config.toml
hidden_size = 448
d_expert = 160
moe_layers = [0, 1, 2, 3, 4, 5, 6, 7, 8, 9, 10, 11, 12, 13, 14, 15, 16, 17]
normalize_top_k = true
routed_scale = 2.5
balance_bias = true
groups_per_token = 3
shared_expert_gate = true
norm = "rmsnorm"
norm_eps = 1e-06
tie_word_embeddings = true
learning_rate = 0.0145
beta1 = 0.93
max_seq_len = 1024
Below are experts of layer 4 (counted from 0) of a mixture-of-experts language model. Rows are named router (the router's row for the expert), gate (a neuron's input weights, with its number), up (a neuron's input weights, with its number) and show model dimensions 128-191. Each number is 128 + 24 x the weight over its row's rms, rounded and kept within 0 to 255.
After each expert's rows: a language model's description of what the expert responds to. This comes from a sample of Wikipedia text that the model never trained on.

# expert 55
router [127 105 150 106 120 156 105 110 114 147 117 140  79 103 135 124 102 163 127 127 108 119 103 101 128 165 131 154 122 112 149 135 118 176 155 146  72  99 151 112 173 154 145  88  85 127 113 101 131 113 142 107 136 132 115 127  97 107  97 151 142 112 108 124]
gate0 [138 126 166  98 119 124 110 140 167 145 120 131 108 144 112  94 143 126 168 141 128 121 121 119 153 154  77 149  80 114  78 144 156 136 103 176 111 103 127 118 125 135 165 151 128 128 128 110 163 133 126 122 153 135 121 168 151 123 144 133 123 181 144 113]
up0 [129 129 132  70 138 161 116 128 112 151  94 136 124 138 129 113 127 100  82 146 119 117 138 110 122 135 135 119  94 162 129 160 104 130 134  82 109 121  94 135 154  95 120 124 129 179 116  96 100 114 132 119  70 140 174 148 113 159 179 171 119 106 102 170]
What it handles: Infobox and data punctuation

# expert 13
router [110 134 157 111 186  86 124 121 127 161 135 149 143 126 135 137 120 111 149 115 153 123 133 170 120 103 158 154 152 176 160 132 138 132  99 132  82 133 131 121 127  97 139 138 176 175 120 120  96 170 156 105 130  84  98 104 146 109  95 120 137 122 168 134]
gate0 [131 158 104 104  80 113 196 108  80 121 104 135 134 107 158 101 163 132 106 120 155 144 166  77 106 118 154 111 114 148 131 173 153 170 105 134 120 171 147 130 114 109 141 155 108 147 147 117 123  95 135 126 100 137 114 147 105 122 130  96 111 118 139 122]
up0 [ 89 125 152 109 111 153 166  63 119 118 165 109 124  90 128 105 145 114  93 116 120 107  93 123 200 133 130 140  90 116 126 146 114 150  95 126 116 121 100 138 141 123 139 145 159 113 145 145 143 134 133 147 189 126 147 128 118 117 152 118 147 125 146 138]
What it handles: Clause-linking conjunctions

# expert 60
router [136 133  81 151  95 104 134 125  98  83 117 109  90 180  97 145 137 142 114 115 118 117 126 157 165 167 162  77 121 127 113 154 128 111 116 124 159 123 113 146 109 138 192 113  89 159  87  95 134 122 121 146 118 114 102 144 158 123 126 128 157 130 136 155]
gate0 [144 152 110 111 135 132 109 128 150 144 154  92 138 179 141 113 134 141 135 111  87 130 132 128  78 102 116 133 106 131 114 150 177  68 200  71 181 147 156 121 130 134 124 104 107 119 134 148 127 149 123 160 138 167 142 113  85 136 110 118 116 106 149 120]
up0 [ 92 126 118 114  97 135 103 153 142 128 150 114 121 126 119 182 132 130 143 117 124 146  92 157 108 117 116 124 118  89 130 149 182 111 171 140 114 108 117 101 133  94 122  97 125 143 119 115 161 115 136  96  94 125  79 117 117 110 147 107 174 136  93 122]
What it handles: History and politics vocabulary

# expert 41
router [103 140 114 102 110 142 117 123 118 160 115 117 126 159 125 136 124 114  95 119 133 143 145 160  83  78 172 154 122 177 133 147 135 169 117 155 116 133 149 125 142 132 174 136 171 128 133 119 163 159 180 138 135 106  97  86 142 161  80 112  98 126 122  88]
gate0 [125 117 164 114 128 119 109 155 118 120 143 133 132 113  98 163 173 113 119 129 122 139 118 121 118 108 134 132 179 138 110 106 117 127 125 126 145 136 136 118 150 141 150 150 130  78 167 115 127 174 145 151 178 126 147 118  99 109 138 126  84 122 162 121]
up0 [152 138 136 130 122 123 121 146 161 140 128 133 158 100  93 110 163 130 102 164 131 147 152 159 129  98 140 178 103 150 111 160 132  88 124 145 109 126 118  84 106 117 133 134  46 124 121 105 145 165  90 102 150 124 108 138 114 155 129 133 127 129 134 123]
What it handles: Commas and punctuation

# expert 0
router [151  79 106 163 144 114  93 108 157 133 126 119 120 121 157  74 142 130 127 118 126 162 145 111 109 145 101  97 152 148 142 119 109  99 118 146 108 108 132 133 100 186 119 137 114 100 146 130  95 103  91 135 106 157 149 122  95 127 147  92 135 100 129 188]
gate0 [147 139  99 104 130  97 166 110 149  82 104 120 134 137 189 140 140 111 115 129 112 135 143 148 137 117 122 151 175  78  73  98 180 109 138 146 142 158 105 153 130  97 128 129 110 103 110 112 148 121 138 114  99 137 212 130 124 122 109 147 175 119 100 129]
up0 [133 126 109 124  99  97 165  74 183 120 122 122 135  77 152 129 131 140  85 128 159 124 137 116 148 133 150 124  95 139 137 139 172 125 122 114 114 133  88 127 158  93 127 120 153 102 178 144 120 163 145 130 138 171 132 133 132 127  86 129 124 165 136 130]
What it handles: Word-initial consonant pieces

# expert 54
router [171 151 133  84 100 139 118  99 145 113 116 156  85 150 137 129 117 151  70 114 147 100 118 119 172 137 127 124 136 160 111 143 120 102 134 166 159 153 108 148 113 127 152 107 113 125 149 105  90 106 115 133  96 130 125 140 183 137  91 153 103  96 164 124]
gate0 [138 125 129 131 168 103  74 116 133 100 124 103 146 123 132 155 107  92 107 148 149  96 148 132 155 156 112 115 149 127 111 159 169 133 125  96 159 154 149 115 138 154 131 128 167 136 104 120  98 140 169 162  87 138 133 150 143 100 138 134 115 124 153 141]
up0 [130 134 105 121 132 169 154  96 139 177 108 171 113 109 166 140 115  92 113 158  72 147 117  85 184 151 128 133 118 107 127 137 158 152 108 159 127 104 140 121 139 124  87 139 136 178 168 144 128 146 128 119 129 125 148 123  94 169 114 121 115 136 135 145]
What it handles: Connectors in results tables

# expert 40
router [164 169 118 116 156 164 115 114 139 112 165 136 125 117 145 150 128 132 108 100 118 179 111 156 131 146 157 136 111 106 131 138  82 143  90 140 116 134 138 102  83 144 127 117 137 149 136 151 179 104 136 157 175 138 158 136 155 123 105 148 129 145 136 122]
gate0 [165 169 128  95 134 105 125 131 134 152 118 179 111 158 151 132 148 127  74 141 136 149 128 106 164 137 125 142 115 107 123 147 165 116 171  76 103 108 137 115 133 165 109 109 116 133 100 115 126 121 113 135 169 156 112 153 130 134 154  71 128 115 115 122]
up0 [130 127 156 125 126 110 125 116 106 135 122 125 113 137 151 102 136 134 118 163 116 118 121 141 146 174 137  72 160  89 178 123 111 150 161 148  87 105 104  59 134 138  95 111 131 141 139 120 130 121 118 115 102 136 139 124 150 138 148 106 131 129 155  73]
What it handles: Determiners and possessives

# expert 44
router [105 163 161 127 110 103 122  99 109 153  96 140  97 133 147 148 131 114 140  81 150 127 136 161 133 135 137 127 157 132 152  89 133 122 130 160 120 148 140 136 114 112 111 156 105 104  61 102 100 163 149 109 128 140 134 145  86 116 109 142 173 148 123 175]
gate0 [ 96 105 116 101 147 134 162 139 130 131 117 134 126  97 124 170 101 133 126 131 115 117 132 135 124 174 103 134 117 147 127 135 142 155 101 117  91 128 122 112  70 130 123 178 135 164 119  93  99 160 127  89 144 122 115 158 175 138 147  83 128 112 146 146]
up0 [ 98 139 109 102 161  99 108 141 125 139 121 154 141 113 145 136 139 135 145 165 136 200 152 130 126 127  86 163 147 100 138 135  79 166 133 126 142 137 126 130 126 118 195 124 115 134 138  94 107 155  91 120 111 137 159 130 132  94 127 130 109 109 158 139]
What it handles: Abstract head nouns

# expert 33
router [ 88 130 120 145 160 142  84 177 107 157 117 123 149 139 160 110 124  76 126 135 119 134 121  81  92 140  67 146 121 144 157 137 131 149 139  99 120 129 137 110 106  93 118 122 149 106 105 142 145  92  77 167 134  79 159 103 136 147 129 109 126 124  95 117]
gate0 [ 97  85 132 136 135 111 150 137 103 158 101 127 106  80 138 133 141  78 130 167 173 158 136 146 172 117 108  87 184 117 166 139 167 178 126  86 129 140 109 100 135 108 144 131 141 143 142 116 130 110  99 113 121 123 114 103 117 129 157 115 134 117 122 134]
up0 [128  93 161 119 143 128 122 130 138 166 166 127 148  97  89 117 141 131 123  88 124 132  67 125 176  80 121 141 104 148 116 109 111  90 127 129 135  83 159 140 131 101 152 127 138 181 113  81 101 133 123  87 137 160 146  96 107 132 136 121 134 149 118 114]
What it handles: Markup line starts

# expert 39
router [143 143 161 114 171 121 141 140 120 119  87 124 130 133 134 139 114 132 154 130 142 179 119 124  92 121 111 120 152 121 103 145 155 128 113 115 104 123 162 122 171 134 127 136 132  97 145 145  77 179 126 108 126  89 167 124 166 177 101 119 151 126 113 183]
gate0 [143 142 128 176 106 148  97 133 141 145 147 156 148 123 127  81 179 125  85 128 160 145 145 123 101  85 109 165  94 152 135 150 112 110 171 159 126 118  85 118 193 144 170 102 102 136 134 127 119 115  94 134 100 129 120  90 114 111 115 106 148 116 149 121]
up0 [131 115 151  85 115 147 126 120 139  93 162  97 136 147 118 120 161 151 129 174  74 120  96 147  67 130 158 148 121 162 111  98  86 127 122 128  76 114 110  91 153 123 142  84 172 142 132 110 143 132 152 205 136 107 118 130 138 100 120 106 115 135 122 111]
What it handles: Sentence-ending punctuation

# expert 12
router [130 132 117 145 166 106  70 128 122 149 125 110 154 108 119  94 150  77 112 158  86 103 123 137  99 143 114 152 145 136  98 137 147 155 135 166 101  96 121 100 117 122 111 126 127 135  98 132 175 137 164 140 103 116 158 118 125  81 153 105 140 131 128 140]
gate0 [161 122 101 138 111 126 114 119 131 152 116 132 123 108 101  96 157 102 124 149 130 142  69 107 150 128 147  98 113 136 109 136 106 172 131 168 104 144 134 152 103 112  84 165 154 142 133 134 117 117 123 129 132 134 133  88 139 158 133  89  77 116 126  95]
up0 [132 117 127 141 144 166 110 102 122 183 123  96 108 127 112 106 134  96 107 136 122  92 148 151 133 122 132  80 140 109 154 113  95 125 102 104 121 115  90 102  86 109 146  91 143 110 129 109 117 123 127 124 148 124 133 181  98 119 118  81 150 103 109 132]
What it handles: Line breaks, hyphens, un-/non-

# expert 15
router [122 134 133 143 166 123 143 117 151 137 128 141 113 100 135 152 112 111 150 156 129 143  64 130  96 110 117  96 115 103 174 122 105 126 105  64  95  58 116 123 131 143 162 141 112 119 107 151 116 133 100 147 122 144 139 161 132  78 136 149 149 133 145 126]
gate0 [196 114 118 149 124 167 109 129 116 109  93 151 127 123 143 133 147 137 130 137 135 107 119 136 160 159  98 136 105 132 123 131 118 137 150 124 121  76 110 136 152  91 140 139 109  87 134  72 131 130 141 115 123 138 138 145 163 146 149 131 157 181 131 124]
up0 [137 151 103 159  92 141 153 134 164 156 125 146 151 130 150 114 121  93 123 146 118 167 148 133 153 120 149 120 144 110 138 125 160  81 131  82 128  95 113 153 100 155  98 144 121 128 116 150 128 141 147 127 141 104 109 110  86  80 155 104 109 121 111 161]
What it handles: Line breaks, word starts

# expert 20
router [ 89 119 132 145 181  88 127 153 149 138 105 131 156  79 189 117  99 130 109 140 135  96 161 107 130 136 100 131 122 175 110 122 128  85 126 133 101 112 158 139 151 138 125 168 154 145 166 108 149 127 152 123 112 154 144 129 104  77 129  80 143 144 193  77]
gate0 [104  90 101 150  93  82 144 101 157 107 105 108 111 126 104 120 118 132 129 125 157 120 151 116 153 129 122 136 108 149 107 116  95 149 101 163 166 142 120 132 132 133 216 139 142 196 162 189 107 120 142 158 138 125 166 107 125 130 132 121 138 127 170 162]
up0 [155 122 118 116 111  97 146 116 158 139 140 149 154 136 147 136 107 121  81 122 144 113 133 115 111  98 141  99 162 149 112  98 126 113 142  92 138 193 112 146  91 146 144 167 157 160 135 143 115 142  86 103 150 111  88 102 123 149 136 146  95 133 128 135]
What it handles: Word-initial fragments

# expert 8
router [151 125 129 167 148 100 155 108 117 128 104 141 150 152 140 142 147  95  98 156 110  91 117 120 153 132 136  96 147 158 150 105 111 165 122 115 137 138 134 163 140 160 101 130 125 153 100 134 146 128 105 115 110 103 131  87 141  81 136 114 126 138 115 135]
gate0 [ 89 140  83 124 176 113 130 149 105 113 165 115 123 103 146 100 125 137 154 137 124 224 143 136 117 100 143 106 160 171  93 136 158 104 126 110 112 110 139  92 164 114 127 120 134 142 141 136 114 130 119 146  88 154 144 101 157 124 135 131  86 115 114 146]
up0 [173  69 123 130 122 110 135 109 132 126 152 121 123 131 136 151 107  99 140 106 152 108 148 155 115  97 125 108 113 124 103 115 138 122 133 134 139 166 143 138 107 155  92 116 106 127 130  91 162 112 125 118 121  98 148  83 162 105  95 139 156 120 102 152]
What it handles: Institutional name words

# expert 58
router [133 125 156 127 105 183 140 133 110 133 162 109 126 151  85 160 123 126 123 115 129 164 129 123 180 167 132 147 162 160 114 111 108 133 126 149 115 111 149 142  98 144  96 136 150 122 123 115 104 145 145 148 120 143 135 140  82 155 130 122 115 106 126 167]
gate0 [167 134 115 111 134 161 155 151 135 167 119 146 139 102  89 172 141  65 130 109 128  93 116 128 148  93 125 126 169 163  96  95 120 104  87 129 127  92 161 145 125 159 122 135 130 102 128 131  97  85  83 152 148  82 109 132 159 141 153 151  95 134 112 153]
up0 [133 167 127  52 146 184 182 146  89 147 138 127 106 136 154 122 131 130  80 149 117 147 129 148 125  99 165 130 127 125  54  78 126 115  84 117 140 162 143 131 121 142 136  57 129 113 102 119 160 117 108 153 148 105  98 118 137 116 134 142 148 104 120 132]
What it handles: Match results and counts